Weights of a small mixture-of-experts language model, trained from scratch on English Wikipedia.
Size: vocabulary 8192, 37.3M parameters.
Experts: 32 experts in each of 11 layers, 2 picks a token.
Training: 660M tokens, 5034 steps.
Below are experts of layer 5 (counted from 0) of a mixture-of-experts language model. Rows are named router (the router's row for the expert), gate (a neuron's input weights, with its number), up (a neuron's input weights, with its number), down (a neuron's output weights, with its number) and show model dimensions 0-191. Each number is 128 + 24 x the weight over its row's rms, rounded and kept within 0 to 255. Numbers have three digits each.
Before each expert's rows: a language model's description of what the expert responds to; "gets" lists some tokens that make up at least twice as much of what it gets as of all text. This comes from a sample of Wikipedia text that the model never trained on. Tokens count by the router's weight.

# expert 18
It responds to: Prepositions after nouns. Prepositions linking a noun or verb to its object in prose, mostly of, to, for, by, with, from, during.
gets: " of", " to", " the", " for", " by", " from"
router:126128147130119143092121092127137167134120131186125158089137187117143125101136087109113157090157143144115111138154114132130123126102109167137101152128156112134102087069081122134134101090145160119096127126161100126166144097094129131141145143108087091128122195131101119136143140095154141166144106101156088126132114098099130086162145093118134114186098155148135132130120159152143085129127110134122128120113092074145127121139131101132099167151154108093132124156126165129129161123126129135126115156120144108194177135127147120155139148128152110118132135159131121170100125128146165128
gate3:153094129075175159143096137148153046088101105111119073098108122136153118152139115149148123118123126122101118119139108106111163136100110099142155113111157120128149160146133101150136103134128146125142123117117109116123170172160146110135083161156107175147134123141107150126093113168113151119102119106108122177117143136119125126108137104101124120118129116126137118173100096170173083149107111130086094179070134129100091146074142103155126127140146135153127151139141097121127127164118078124101137111138102127103121180124117109121147143156146117106106135137108114093123148116155124101
up3:140128154143096147099157118122109150152126148164124152114156116118132106133127166122135174135095137119135111134132127117142109110145137143052133141162119132140093102134138154107141148086158131164165092166123080128139113070128132156094122123110193107133093149123146141132135119121149130114160106133123137139144100131108163129109118183149112123162118102151124135116155107103111142137113123123129143098111101151138171125135102152140144163095105121138101154142129156124134118111162217102108164103134120120153126108156149134111138117091075126154152142096192133140147106167064142131
down3:111139101145100138135143146133140131152143153149146149167106129119131121133123138163170128135134159181122096091151087129141116155102111111091118148117172166103085154158140096133099157168118121145171122116149125115145148121131133117119147139124142139152143126176159176129120065109130071146135137131127118076082129137152132147081107132111132147150132143141127135114169135082128090134158124124131125108158129122143144102136119167165123129139148134090150109165124172124148109130111141145171121139146116104174152088139181115109124077124066134119115147136156082137141127126150168176
gate4:121137107078146136102134165104133079153152150131096136143141139155100151150145156176124160114125149113140094132129097146143113112095157100128102128114146156129145104141119147160108112130143118161078141153119134108099095168099144124116165127162141121142165072069191133140101119132152135121113102129119135074107056095122123150128088090134105101132104126132138161140123135100100095137118111138152159120106121128126128130128147170132112151121141121125119127128128140112123143119113133106103098139117195125139109112113206126152113185100105123139112170098131104144165143105126125154
up4:113152134145129127139098131129096137129120089150081121127126179105109114117110103131120130139112134084145108132085165101130165086116137095092110111121126185139109167062143111098104158126069150120154137153139121135151155098120096170085136118178112139145104139119128152124126124159179127145127097141172132153159108146146148121127142128171116139139156143173147138135122102150119143102148127125147166140113142088122166088134063153138137102091113116153156123126141094104112143112158136097131131084100167101134119116167135106137120094118133147132099140101105140157079123142160131119
down4:156123153116126130112110166109132129115084116152122127129130130139116158133109149164149109150114097191143127118155136131077131115133148146140117139114151060126109122143161145101123108087136140098143163108157087123130106156107154116126098119116151148117160090149112119120141131141083139175146125082118099143099140087074113082135117141104161142143160134173154123122105136145139150128107132108148055108086162148164093112148126101148154133152128106110116145131118139153113136107152119103103108111077075145152126149102117144142134153142154139081097093130090135100108120121180148128

# expert 16
It responds to: Year digits, name pieces. Middle digits of years after 19 or 20, such as 1943 and 2025, plus word pieces like ham in Whampoa.
gets: "9", "0", "1", "2", "7", "8"
router:097165145116127162118144088125098129141167143135127164069105113122159151130091090128134118157145178145163158126112141100152145109127120121087120125157141135126127166091151077101107117137088141156151132144099138142087124107111117123113116110142139126119091146112142165114122082144114088094126119132113130128103125131132119163102127133136131130142188133090150126116116088153096131115144146107106112107129112143100121132137099161125145120096109104115089141145096130134101153130085112136102181114170154166157101132126109115216146118118139106083101118111176140115129105159144096168
gate1:106122131120167135145120100146101116112133124136091099159131125120155106089103110159126157103137111149146189148131153126085143067116119103104163118110144129178173099096138099153125123135132153161117144085136134171123171120147145091105096131126142147146120150111121157152143145121169123132125118102150174135161105129149165101107121125137147112161145096141188135085124092124141114091111117121092127105112111115109085129155148139105162142151181118127133133140107124167093129102164128185101143135118123107104134125146118069136138137112149139186145135100151091106133121166136141118
up1:184155128149090144123116087096096129158119106120162133084133150116124131160154142139092147172126157140111145131116105113118131149131140164114088117140121142154083136148116159143094103161128091109171149127131122119119131114104171147147157159142117119100150114135124075156142136134074117103133135152107105096130122130114093163158141105117139165170107182101120096147138160168123109146162140178134135144160131136152202092138084118139109117085110137144143114132147110132080137156102111133105094130147126127159126109094109165111158123127114150104130146155115145110108167117110104101
down1:160091139057125113131110141116142140129142096130098164117154182092141137119111107075094151158104153117136121175061144127113123125124124129120106122113113179144120102146139111087157106107152131128056096134135138114108149136107159125138106144089126145145095169133100160088135147141114166113137157132112109122136127111131103176146144110116140140115151144174153120164130122148156161157145137124157140149129100108118134108115131149129114130120119126141093148094113167144173137156125108156141125179126149100164153130113110069154147118107167142135130096110122141114145146101170149081
gate2:143169121167152110124137093154033132182136094119148168129122131140139122123112119121145143136101133117131146176109123123153135142197104102129079165117126132138159128135144100164110125106153126129148134129063117115148167109092135111173132138128111108130129103058150096121144085150116178129095105132148127115139140111141104129110126111145133079165132153146101148129132147120144139150140122147150112086141148157132146112131127150112090142109069168133115103115145140118104152159110109079138131122131116125157101143132105141153110155156087177138094155135108122135137136113141118114
up2:138117124132144133107145141088097156114174128131172151098131129165109185119114144164114150125113089136153096161154152106128147142126120175135073161132098115071151190107133126116154108106152131167140159141114169134117124133169149162129106114110108128123126088132104177164091140115124149124129142143118087159166161146119160144119113111149119112149125113133081153128145143109129140094105155161160132126128140153136135100102129136145108137145083116155132139139136121118178145087096139122098141163126117139116163106113135141130123089109141169139128124192135101122197106112138153116
down2:107106095122100116083120107107111151135141130154141136110081121082110145124166134149119147090140082151070114126151161147130121099108136135099122154108109191126101121096121133113123127132141113121111089173121128090094129149164140124112097132089124129129151101174096159127149139100139169100152116108114088158181126112146171122127139114139130139137114141141104115130126135133156092137113168112165103130086150123143132161068117098119119163142092120116136121131116127111101108120155100152101096148116133138124114114163117179083124112142169111123139077128130153181120105173126086120

# expert 29
It responds to: Auxiliaries and function words. Auxiliary verbs and common function words in narrative sentences, such as was, is, were, had, has, also, first, not.
gets: " was", " is", " a", " first", " not", " were"
router:144114103104149145127115158134125120127171110122162094148152130139142121113089100131094169073104161149108104117131122148131095120122118131111101131128107113147159117114129120172113101139121144141095097143090119196104115120149147161126127155053125118146157148115109101104102101129097139153084139068130100095149134166125107163124138127107140156176137136135109138136113111079107159142137147124155132151146112153137107133126178136157127142155134108088106158159099143134151080098124109159183133158115122150135132115152129107163164090118131171139140112154112180131112121108150116155
gate7:137133093147158110154155102066126130098167158160154090116124061151150109149122137154179143123116136131153133115167098120160138151099133100153144124136148117101179116159094121126099085136105147105123100130120103131139133119135112149125118097173125106090126150109116114109094132127127113124149138123127121139130138120131180066100117156102138187142136133122103145142124138115138163153139163146162152133088108117133097077158113148110092137162143097112195169076140103090156135110105145107121126111115122103151121129153129157134138154126095144138146139119140107159128093129145089154
up7:135108141115106167103129153134135124125151084178126135129117131124061127109113142121191141148148183111127136210139112151110133134154124103130153118103127129131109105120121154166122109153108140112128087115153102091165105104138157160199124124138128092140159128108078131151112110099133118095150093158104101150124138136130136151121095166128091119113168100161093112120130136128155131114135098126082145149118113118115151160147106111137109136112151165131120108137121141121163127110090124118137107136116123114062078122170069144128128131124127129115129128128185107143161156118152115131
down7:126112143124073126134145168132161131125126135149125155100097124184134148123129124179130134127152090143109113197094141136117152180099151134176172144117151126085092157119135130128127132130114137175153125125134142078161125126150115133147133118081159111154136132134099177106073130147119141135096167132130121147112103121103127084154115102163155135097176095155148151150123118125152124135096147131097139126118121127128137132162158092104123121124127135141127100099137156129122108137142126154127125160109113071105120111101143150108094122129127067146175120161179128113144083114114109088
gate8:170133089154147132113086145127094104125120111109138114123174158094116097151077137147139152146142128161121159179097141105146149109106135144117098117190139117105145109159083083110115116136137149144149137133109083144095146086085133138089144130108111138136139093123147165069140108132150159111150113169112152112157147131131115100100146100130200145128129111177197156123164144112110105141110115135143133129142125116150135093104131121114112121128125143095146127140150163143146122132132130109113108140126134157164143138123165098115153169123154150127146105093114127125118194097137135153
up8:120145111109143117155144104108130115148160087093101159148155161116163138146099138137116107123157144154135141175152096087108130122113132092069093147104142134161129098138117117133123151127104158172108144155074122115129183128122144172081136140119093112147176151091107133061159112150124132113138124138129152122153117099111141088178122098152171102125133135120120164130127148146144123117189143101091150166164125145126143113093125121128128129130113148131123117080139122099118117151112089147130133171119134194129144147104152125161134149099087115090155124151151138136106130120140109130
down8:123177137153119133147139090102131097175135122157159097084145120091146133107126154082142129164148111118140146091125142139166114136125102134124115138147080187155134164115119166106125170106110089112093114143108132139120146115187116140130125125125111134152167134131117076118084126111130170125144130101158103110147121143162158124119163149093143104092093095176124128097130122092146160083130105095103110130105127146174108158100127119145114120142117069083125118120114141143150115115127108072123130146158086157114146127145121115137116145163136134154114089146122133130148168115162158123

# expert 3
It responds to: Foreign name syllables. Vowel-ending pieces and accented letters inside non-English names and words, such as Primária, Tibiriçá, Yuya, Menišić, Poznań.
gets: "a", "i", "e", "ia", "o", "ta"
router:135148097177109119123080078136177126173141119134145124136173111167124132161081110136102092162146098110186145102133174151119078103186082104134142091122159159115136135105138108132145115144151100138128152114137156130127130123097154123147095139154069153111127136119127138096101157137117126086082096143109136141142150120125120129123112125109138145100127114122063130133155114116167085104128111141112155119159102124154152142165119127096087097103133123143142147102159127111144110127119146141131148116101131094131150137145127149090145160139146121099148111106094117131140159158126180155
gate0:134155139141157136172130125116148139135109170106121080119113146096139115120118159120121116144144109121140156103099129119133110145157058184087120154159174132109096125127153151162071124129101147112140138127136140158146154094118104149135116166092106119121124138156143124136175095146102132102159139141157086094113137128167124105136121099168144090145155120146130100116110146119113093141125154098108143145136083147148141092161106127118091107154111126076161135133144105126110133106152106135128103111122163130160089076164094131133092140159059117125110124151144163120144103104142111101
up0:108143123144109112100095159116127113100086133130145166146141128138153165119122121077118164147153107149069101128137158097080105137178122114150119122124144188086135149082176115119123139113128139140061100150120153113112159156142139144135064154093112137108143124159144134147126107141165112104154127158163130131110146118123130158101162135138101119115171104165121158167144121163133112089113133119140102148115128133122132125128090091120103127092138093153147160131113157111113146119131109137146135127170138117153158096105102099142136125150107164154131157123156157149186103145149141098
down0:120078160130141113121160140150121109118122107093143163128074120118117148134104119132123180163132092126130142119117128118089100088144176096118137142144109098131109118108093138129144151093099138149140128141089164124132137113135110127145146156096115147124115108099122104148126106085106133153138131171134150151146118158117144103129133096132115129112109134154168114115156114153100122118163147048102137067102179140142150110107120115148132141141137172117174146131167164127144117129108083103112119164118099100148106097147159139138106094119190176111110188143129131148137176128123133131
gate1:156138173100093142149154154171117096097103126125127113124178152107117131156095122160103136113165132157119157101090129130115081127138143109101153124162211125128107150100139148123128142127125100136090122103120092095151162108125136091146111110115108104134099137134135125094134144083132139168100110131151104114133131132162111128124142084158109169162144126167148121138141093117118135147136170136124115136115133141117155135121132143130085146113129151112073084121109118122061125091122137135115115137158099178141124166139175108156129130175142134133137137121149113141094073137159108089
up1:143127123163129143141107131138145160117207150125117110157106120107139112152105131120139143130131163136091120136162125119132074129112151104159118151137140129191140148124135104077110159118113081132130103123113087072083151159129113186104128123121087123135136119115140120139161103141121164097115149163111170151154157129088119122120134164136125125170163153145098160145120116150096126137115089130116163109113121140105142120158095151131143142151149109124121140135117126119156182182147100084167110089130125132105122104122152117162127105094081111132102140110129129099123140069118102102
down1:124093116144165165135126117118104133128131126158111134144116162137090139138125136131141147141112132133141075075157151136164095144132150082144108137139107139118101129140118103116157109136116105157069123166140171100097118126132163133177108112133174165121129133145079113133133087076129117115128111106065121082117125114149108149097148157073101091099130166091145094119117100114122111127056138137137133134102136094117117117144162115130118150153138109160165137127108130109106126145128126104169128092153155136125174105072126133151131121124129095143124143178165130110125113130124105094

# expert 22
It responds to: Hyphens and dashes. Hyphens that open list items in infobox-style lists, e.g. before Family or Website, plus hyphens and en dashes within compounds and ranges.
gets: "-", "–", "|", " under", " Air", " •"
router:125139108131135053162131152096160097120101162150181125136114115120142075146157161170148131155142098117147125075119128110134108144106153104111167157145099141117096130132139128107118147186157152125110154112149115103125140144120169136112141136103132089116134111156131129138145162166146133100156158133136101134099138097125097165149160134159126134098113105125175177154075130130120158100144068101134129120094152155177114149150165131169143165146143132122104129067134153129127126115132117127087154152139108132126137152135158150153143144115104143100127158144129117156097141144124097129
gate5:110139150198127123103142193071157154100091146093160111128144161140167124150135137148115124146154155115170140131106099128114131153169131146118168131150110131149114130167086130141151151123184172159096089136146137095138123126126143129135104093091130128163127125149118143129129078144129152125131130130123165152121094130138175124149161090104157148091149116138163123134111138162114120135153121145105122129130122150107139149181167157146092104167115109141139103151106144111106102116148171146137114156157133168150119124152158125118105093121170120142129154161144104170121126101088136145
up5:140125130108147127145129097119168141171124118110133119109107136140182138169115151157127111109131154158141145146109095098149147143130128113129139150150168087154117123146076120140145131092151109145097058117148136124132104164137097088129122105118177140131163094126140175088125106120142141153124123100058138116088152144124176168157145115129120161115105097137151102160086075124118154101132129148135116127141119134114088110140157130068089110131153116154103134154121133134091090112148156133114138167114106152131123111153121090118129132143091131148083112166156132126105112134136166163
down5:168138141110147138158120128095121122159153136065159166099125144149166123143120122116161114097148098131106093183121138153119113130096113133162138150079158109104153146114152127137122139152131155146120174076153126097137133115149124145105100118136116143121122119151152152138130086138118135144147091120113144136148120193089121111125105129100143127094136108066128121124115148134127098117144113075140154104137128154145122104130139188137141163116131045134123131116089115179173138153146089136115149101110108149145120127117109129119159123129130150128119122115119124123059177140144173132
gate6:100125105179114142124132135151098090157132093099161118110086176130140109156142151152129121137183150120095114130127112145136157106112153130156135134123107117100161080174113164117131104148165163137110145115143138134161112163139152141169088134119149131118147118129154175107115099151089153112086120123134124104108120114101150092095160066121125117139173103117165124150095136138108115117176138121110108164131135118146115087131128123107094107103117115146144097100157119120124157123127157137140151153104132072148121112181102112140160113158125106126102160104102094102103086112161104134
up6:137088132128095144157128120130113084111153131138146127084068156137145105200136113112103129132164126086081119107125119116134147145097137085168143105088109091103152074124119108120130087145112105101133150115081099121106073158148165131156120135133138145133096131105145141106120123099114145129154138163101147157134120150150166115100133128121104131130143152101110133094090152131105163133159123111077114126116112156121133095167166127083161109151174151154138093113142129094158150130133119135090144138138101113136109098135159160114110109150120109133059117140115138128150111125130098125
down6:162106131137163105097146117131183138098095119098132132140150114128129124118146099120129158109122096104096147170091145088160174115175091133114158119119150118113122151130120140127090113152159153104175161136149128159159128134186109169139111090114130112135127134138161167081118147107137145099135135116135119099103176202161145165089165133108104119155122133110112107097111111106132151166124156155098123126142127137131138127146150166121095136129081115136119193109160136138119127137181088126135112108134123141114117146144141158107144136159154167123141113138107125103083127092115119127

# expert 13
It responds to: Place names, locative prepositions. Place-name words in locations such as Prefecture, States, France, County, and the prepositions in, on, during before places or dates.
gets: " in", " on", " In", " County", "In", " at"
router:125175149143087116100141105098158128170113117156174130124142146128134138149132090139089103089127144098111116187120099135126095132152160112137124100130143137162126111092118141133131146120121138114088089088165156166150115095121155134126129104152104109155116146152156128124127160133119119134150096135096172104120118083144158122146161130071122109131145142139140145112146122097155137132100135143152091093106166109093107122167156108109102145136093120142155116116149057125135159156105078125089111101118151141111176158117141130137143158149127102155124156122115171124115085171124089132
gate3:161154141144149116099149142131157101119105109130147118129143090123139131112162119161163149127127140161134104121116126107119150086136154155087144132141118126086139128116121133148124105149100132115061156148148095138130137142153160167083146095114135155143140113153132134154116118136147130177130126117087135145152163123160108135093120116137156124147152139143084081177160122122157119098087144123169126113113150070125106121093089099124143121098110121128154129169125100097103160117076161125109136112114125071116162088154165151104134142116138120138052155125090132150105107173127121121
up3:102112123110138112145139132143127104130112116150126120106154106138137090107094115125132138061091138128113112163135114151157166127159135110144084115127094125089103155146129128088163123161151160151148136122115151116124117114113098149070111100107142113107146157162137160124179170142092132129113151119122095131096141129114134129139151087140132152134157145142129109114116102135111097144107132178153103126105099156117121154149120121139101136128142075159125084161145138130117131111160172092117072131130119158197133103142161148078067108090153120088147113151113171136098122151143117121
down3:164108112157173121129153114127112079146113165133067136122136097117130157131107122122108165137149150111080147129094163135102122141100139160119089121134175129140144102149093118125144146129158141126101117131103102144108119132152104097141117087133117106098110114106151106109122131133132103128151142130118110121164154146134091126078141158145126089089117104081101184097126094116145146112154117113110120173103105121135125156134120120128110115159100164146153159113152138128164139153119091121138117173145156172170122173148156125174120163154157107150143169120113179109106125102149116075
gate4:111122116096111163107114100099165145114098120116140085077091125089126124121127155133156118122143132111113148128167110106166107162076158121113154115120114140130122113139131089166141062119085142154145154137105144137126103094124106152105135124121095115178164118133117143072142124113104115039134102147139126162113138109147145126089114130137158097107156146154113136138182129145152139123142101095092142113111173112124135133106121145112157130140157083137103130135149123148131102155108113109096164079124136096138116128114099163166150139159142113135113114113094114181149127146110101136
up4:167120084130132127140121135122092116092172138105109139124155109103136145149125165131101139149165169079148102116170128156145125115139144125142134112121116169107155106080151142141123162123178138120082132114155105131144099125131081121146141139112106120096164146113166132179115130137100118158135122124153098116117130138155128145094094107163114156112089165094111131092099085139138164108098110137150068167146098142119133138179151103104073140136131153108099101124122128145188152121164143147151114131119115118091108097157116132105098074094127129112101154117124128100140130110143142119
down4:125181132152127126155114131169140132155143142117130119123115165130151180118132179110142142120101142124090142107106126102133133143129134100166175103119123134107131145124108130115106153080126145139153125135154148119113128138118125070137136143136147100128182158125154088113137147154132131140103139135124162139102129091133122101139114115124122109108148109135122155155113114176119159148163104119152087181110120151093118197148120188060117124147119104174105162120148131103131143140120113098133123168140142116171114120109132142101190095092194111153090129166107130125125133156130157143

# expert 14
It responds to: Initial letters of words. Lowercase opening letters or pieces of common words such as c, p, f, mi, co, sub, plus past forms like found and brought.
gets: "d", "ed", " c", " p", "c", " f"
router:157144149109114140135137104129090152140068159143135122132093121128097125114162122177158119131094149162124135093142136119151153153173126196110101125144094120124108119168099139173161117111107131085137129129099089146153123113140098135128147133144156135132119162118090156154186161158077133129110162128103102132112130121167147108117101118138107155117133120132131098139120116138158129190160107092128110143128166128130101099150133136134141100092168116146135142168114072119106149121131139084090075133114129087133093137169101112134130108134099113174132134119138156127151102102115110143
gate3:156136141093083134108144123130142117103114131105119108148134145138113104141148091118153139095146129126146149102165140114129083141127106147123159129124160152137098147158112120089146102141148089138102104144146138120160115124125117137118126151147127143141163129150130166102151158128122116118134134141101104111161164146187114143116109181123145173193091136136158128107118121165131090070095076141144089111113120140149120094118113144143135163108111154152104125117157081151119128151132128135155141119133131132163059111098056114139078111155154120102130178110127174107133093101127155125
up3:105105104134151077083120109134105108137154108106158112098095129116129129107094129117127148151138145174165141168122186136132160120119152128113090131129108149143099132147122159115136151090133160145168159124135129102137154161115142108122146156147150116145152117127162172143106100206124161155128137099165146125118113142111088108125149094116124079140139166140102122121110141103112118149099150102117136154141180113127097140115132125090123158146076130150104096112099124130123144134123101149133154105112157127111093158111131149106126090169170102107133151097129076111121123116089067136
down3:135090069145131100177114134138131143130146152167121107151136097089141170133139113119159146134143142131135096069134146132158087125100112118096094130106091096168151115104162081105150104091141114123151119110127158115113148118096181123129113105123133081129117124132119141116133095170159147110119132096109170090103132156132104121104160148135118080146128133123140133140081189123125108160117112166154138122128081106103147165125117138134136170168137141132141112112096141165117150121118088105124147118132163129100150153116171093094121130087158150098103108150165120132104129124137115104
gate4:132086095112114118120093121127124125168109138136141153163130136123135130090100107174150146102136152098124128134137118084105135203164111129153145119106126117115133144152158132178152101131113135093106118112117135130118132115131139094088101148131199150149143137116090155108136155109142122143135151152128149141133152075116097098112109124150179141150122111144089127104115133174127078136158184104146129149124136160136110147143092152103113104099124138140122131114150178180110107155135122096141122153174130122158118140174121080113139109129133119096158108123157161141120100172148085156
up4:119149188182145117133122134132109169139151142125136091139143136140099095175141155108097108163127127113132117097143098141122115104090122090146069183186155128157117126122122163095110180106155101110129136137105145071189141140139134140140136155153126122111157089154136104087118097131134120121123114140102121126126097090126132163156134086121134126144146155100108155123125168134125131100141095126077143078114121103145138110129144100138125155145108179094154142096104134113114133103142134168127138109087146136118127128142120143154153115140157145116116105160097118128125153098080088105
down4:159126110178134104114123141158106144168101115111143121132146172151120112106104177149145096138162122098095142113150131115157114129123158170117101154159128147113122138131126132155118123104184159162148084124109147106162109114086128135075118116109148132119158136131090118114133129138134073144112107166140125160120148115107142125078150134070061156113125125139127141179096101159121119138124116161164129134171159076118093151149143153133091121142123089146139127132113082134143113136160143128167092121109137117117160092125144169141147126115114070122119147126091105154118150150131136128

# expert 9
It responds to: Table cell separators. Pipe characters opening or separating cells in wiki tables, especially election results and sports rosters, plus list dashes and Gold/Silver/Bronze.
gets: " |", "|", "-", ";", ":", " Gold"
router:166093131120147125087092119136143139147169117150119111090123117137167115131151152098117113106131123115106099146142138115162153177085130127148099115142115175121139103140113134134146167163111113141137124099145114123128142151124175130122138114147126131159154107140161102099161112146114146074109149139134097095102110158084163144168153078175111105084109141115137143155139145137089142112098187101116137170152134108120122123117095088152138145162151126168125113101076164142111115100129161119105143164148147142116107106176137124125091142139077131085133134109127131164102141089111131149
gate5:120075138104125096105115132133137143124100119141106142104148144143127110117119141100099143152111105140145095136127173071110120116121147090084108174143113094137143181122083144157172123175155095091170141152151167159127158152066084172131151146143093142130150104144093124146109148107147108147138123111097117130151098139170133123161137161121121147120146119138125135139151088143129106095142114148135076117122164151123164114119118092120148110120158123095142120112139101104105139098121145102163144152160104169143134094169138109133117086110128150157106138139128119100121178104120143146
up5:125117148107113113117090135079135116168144135102135161099111120161197078124142124060139117150140147147116130165096110157116107139096081139154111165140131117129174135119141128116098136150094150113148115084121085130162132096119138112150145108148150136125106120132087130139145128133079144135131095119121133144118138069115155120132119134167141148137144124135165100160140133138089117150174157123124150098119128154105081137124107113153101152133148108174075148143100165093152161182096130122091134140152103141104162133147094167136121119116151139113162141136096091120142136133120135160
down5:111139144133137128153116132139122147163095095158114136123151140125140150160124179145134139143155088121090132126121095122173134108131088142152126140112113152115128115161127165121122146168108060059105141167115097122128142127109133161130150104110145134112131163153119125120136128118151158152122087124107150139139109162164126078150143105113128082125115099133131126130101143154129080122174144093099107132145187204142144135078115115125099119147151100137122130123145118117099110120144146167138147142107099148079168087146158110143071112107114145143100155154125109146105145140096101125
gate6:137094117123176112129050129135156125103093123131126138119141159150096104144110130099094139165151125093108104145104131123126169086100102149129148130081103085103127170102084171165116138139151101165134106151114113158132114146142107088145131132137121137165143152099123109127138118126130117119122143133155109132124102143142123129098157135127151110132093134153161099110145093144104118126117149161123150100146077138123099127173136136104173140099095099163125138100119151111114145113118109150114127127100112130146143162119128144128127086147155187117171090109148081067147185120124112159
up6:110152110147079119083163132152106100139145148098112113162114102120166138131129131137161126127119148121197127144162113159133132173171147097135103168135128125115121138133125140151123111123109147130154102138136133113117158138142114120088153136133085142097117127103153133139086156101173146135125108125102129136121224124090116124079102149139146181124156105106114113145111092144143107116127094122129132147093152112118172139107128122158117100124165139142135141124091129109140107145086161141126128118126136133096084151107130112134170183170119109143094121192150143172110123135139128095
down6:193097139128167145113057140157173161115141111084149145126175102141178141129140090115111124114125149088124164154152113085160114126112108132090110122134146089114115126134145180132160162096100097124145130160130149157172134117126130104128144146064139147154148126107115148147178123141125121107103110151131115122103144145074141157121159138118107105107088145115125156112158094126088112122128140113107119108149108157132107097099126156128120147125117125106179149160111103129102137157084110163147128115101130142142136134115152137149164116112138111092135164125122141101149137129123128073

# expert 12
It responds to: Determiners and possessives. Articles and possessive pronouns before a noun phrase, such as the, a, his, her, their, its, plus possessive 's.
gets: " the", " a", " his", "s", " her", " their"
router:093085087164157141163140180146114160116143097137111101147128139118099143130117173133133153124126140145139099149088083098120150099126081139102105156133104093146124118137101119160182128167145135152142127070124141110121145164141124132108139139096152146141131138092099152133085107139160090152110105126142106172086087096141124152117148118143175126121160102141089111160147092164109122123152114088135129128091148145138131119120113113141129152171150106157119166134149162118126141112123143106114139139078154144151184120147122160176131148116126120174097112132131106128132085133157134122
gate6:180188137137123136130100146134139072125146060115120113136150133121149121163092162140103150100120079120100139139134157079149130090141113093141117126123129138130106113143126147170109121109141114123164102105090113116100120073110102166100095078131128123087152130115126162132125146121164132137080144098141138125125124133105136155069077157110105138115151155109130160137158119075165104120138118129133149124144135135108106125118116160095124138149186088132102120110159120120109106125106132105135095158156120143126111141094111140119160131137121111128148146125126146116180165186132144155
up6:138104097127148108135136148135124079173140142145147168112119093110083149142136120127138118128140131103139134125153167138149147101124121100122127112123105115158140141143118141138127122174176135101178151137076128102111132175114143117127130117133148114099117128136105146153156139082146081148123158144151110141088098110133119166137094144105119143156147092155123146078159144079155137128122166119120121171128160113107167134164139112171111152177123105133130134102149129157120122102146106077122142158186122173089122105149103145178155165089158114157119149105143138098134119144090159100
down6:116133147140128119144108123125128109120145094110148162138162135110128125143154144110119148122143096161126154141143126144107194137176132162093121188121131132144157162157147108127140147153116133120124118148139151137109139152112089080140097120120145152106147124136148113165086065075143115146109151145139134112128117118116137144145176172141105125096096105127133099125121135079116147125099107110109130095142097150117136111114077091124151148119120060097145102141153153170133161082120139088134157161101082140096101136110112134157129147093127111160149098084111144093115132136142184126
gate7:150165103088121144118168134154131130115132137168130088191132134137126142075129116087127160104141165151138100152127149134135124132131114148140133128151155162119123130100135106093142074144120115125145128108157119118148109092104145141158141078118127093128144125126154117148123134124138110111112107162169088202147142105099124129104168107152189103164098111124123141067140148141112115125150101121131146137137109139101121122176117097159170124138147150139092139125124136123163117138088126127130109152122159186097145139115139169105106142137119169090169157086108130082107121156144130116
up7:178119131148102139170116146137107105128119146132132113095110081114132116160125093093114166139141147115145126159077201144143128145085165120124135114132145112111167109147130160139112138167144126134160139159091134121090157099140144135095094108160148124117145146094151122145141121093106116122149120142091136091163111115137145143141169156138140151146119104119098112170116117140174141069134087112129113154182120143084111128123170128157137118141108138155102099131113108164145079109116122137125150074104173100169121086143131122122107134153165145120153111116125166163141139128129102115
down7:145082120094171146136142124082131149120173142144156100073144134098138152174104160127098119121123142122114115124122122111118155123121146115126122084083116112123176131123131140123097155133129074106132132095129143117105133184112106140147143127111148174112138137089120135117129119118143131132196156119202154110130138148125126121114122152146119138112114150172096118148106108100134152117144107108155100091106126155147157145115118161176146126127152098166175156142099119114144143115080123154129152104133138122110121093191120093153135113141083128139117112149092101161163168130147157142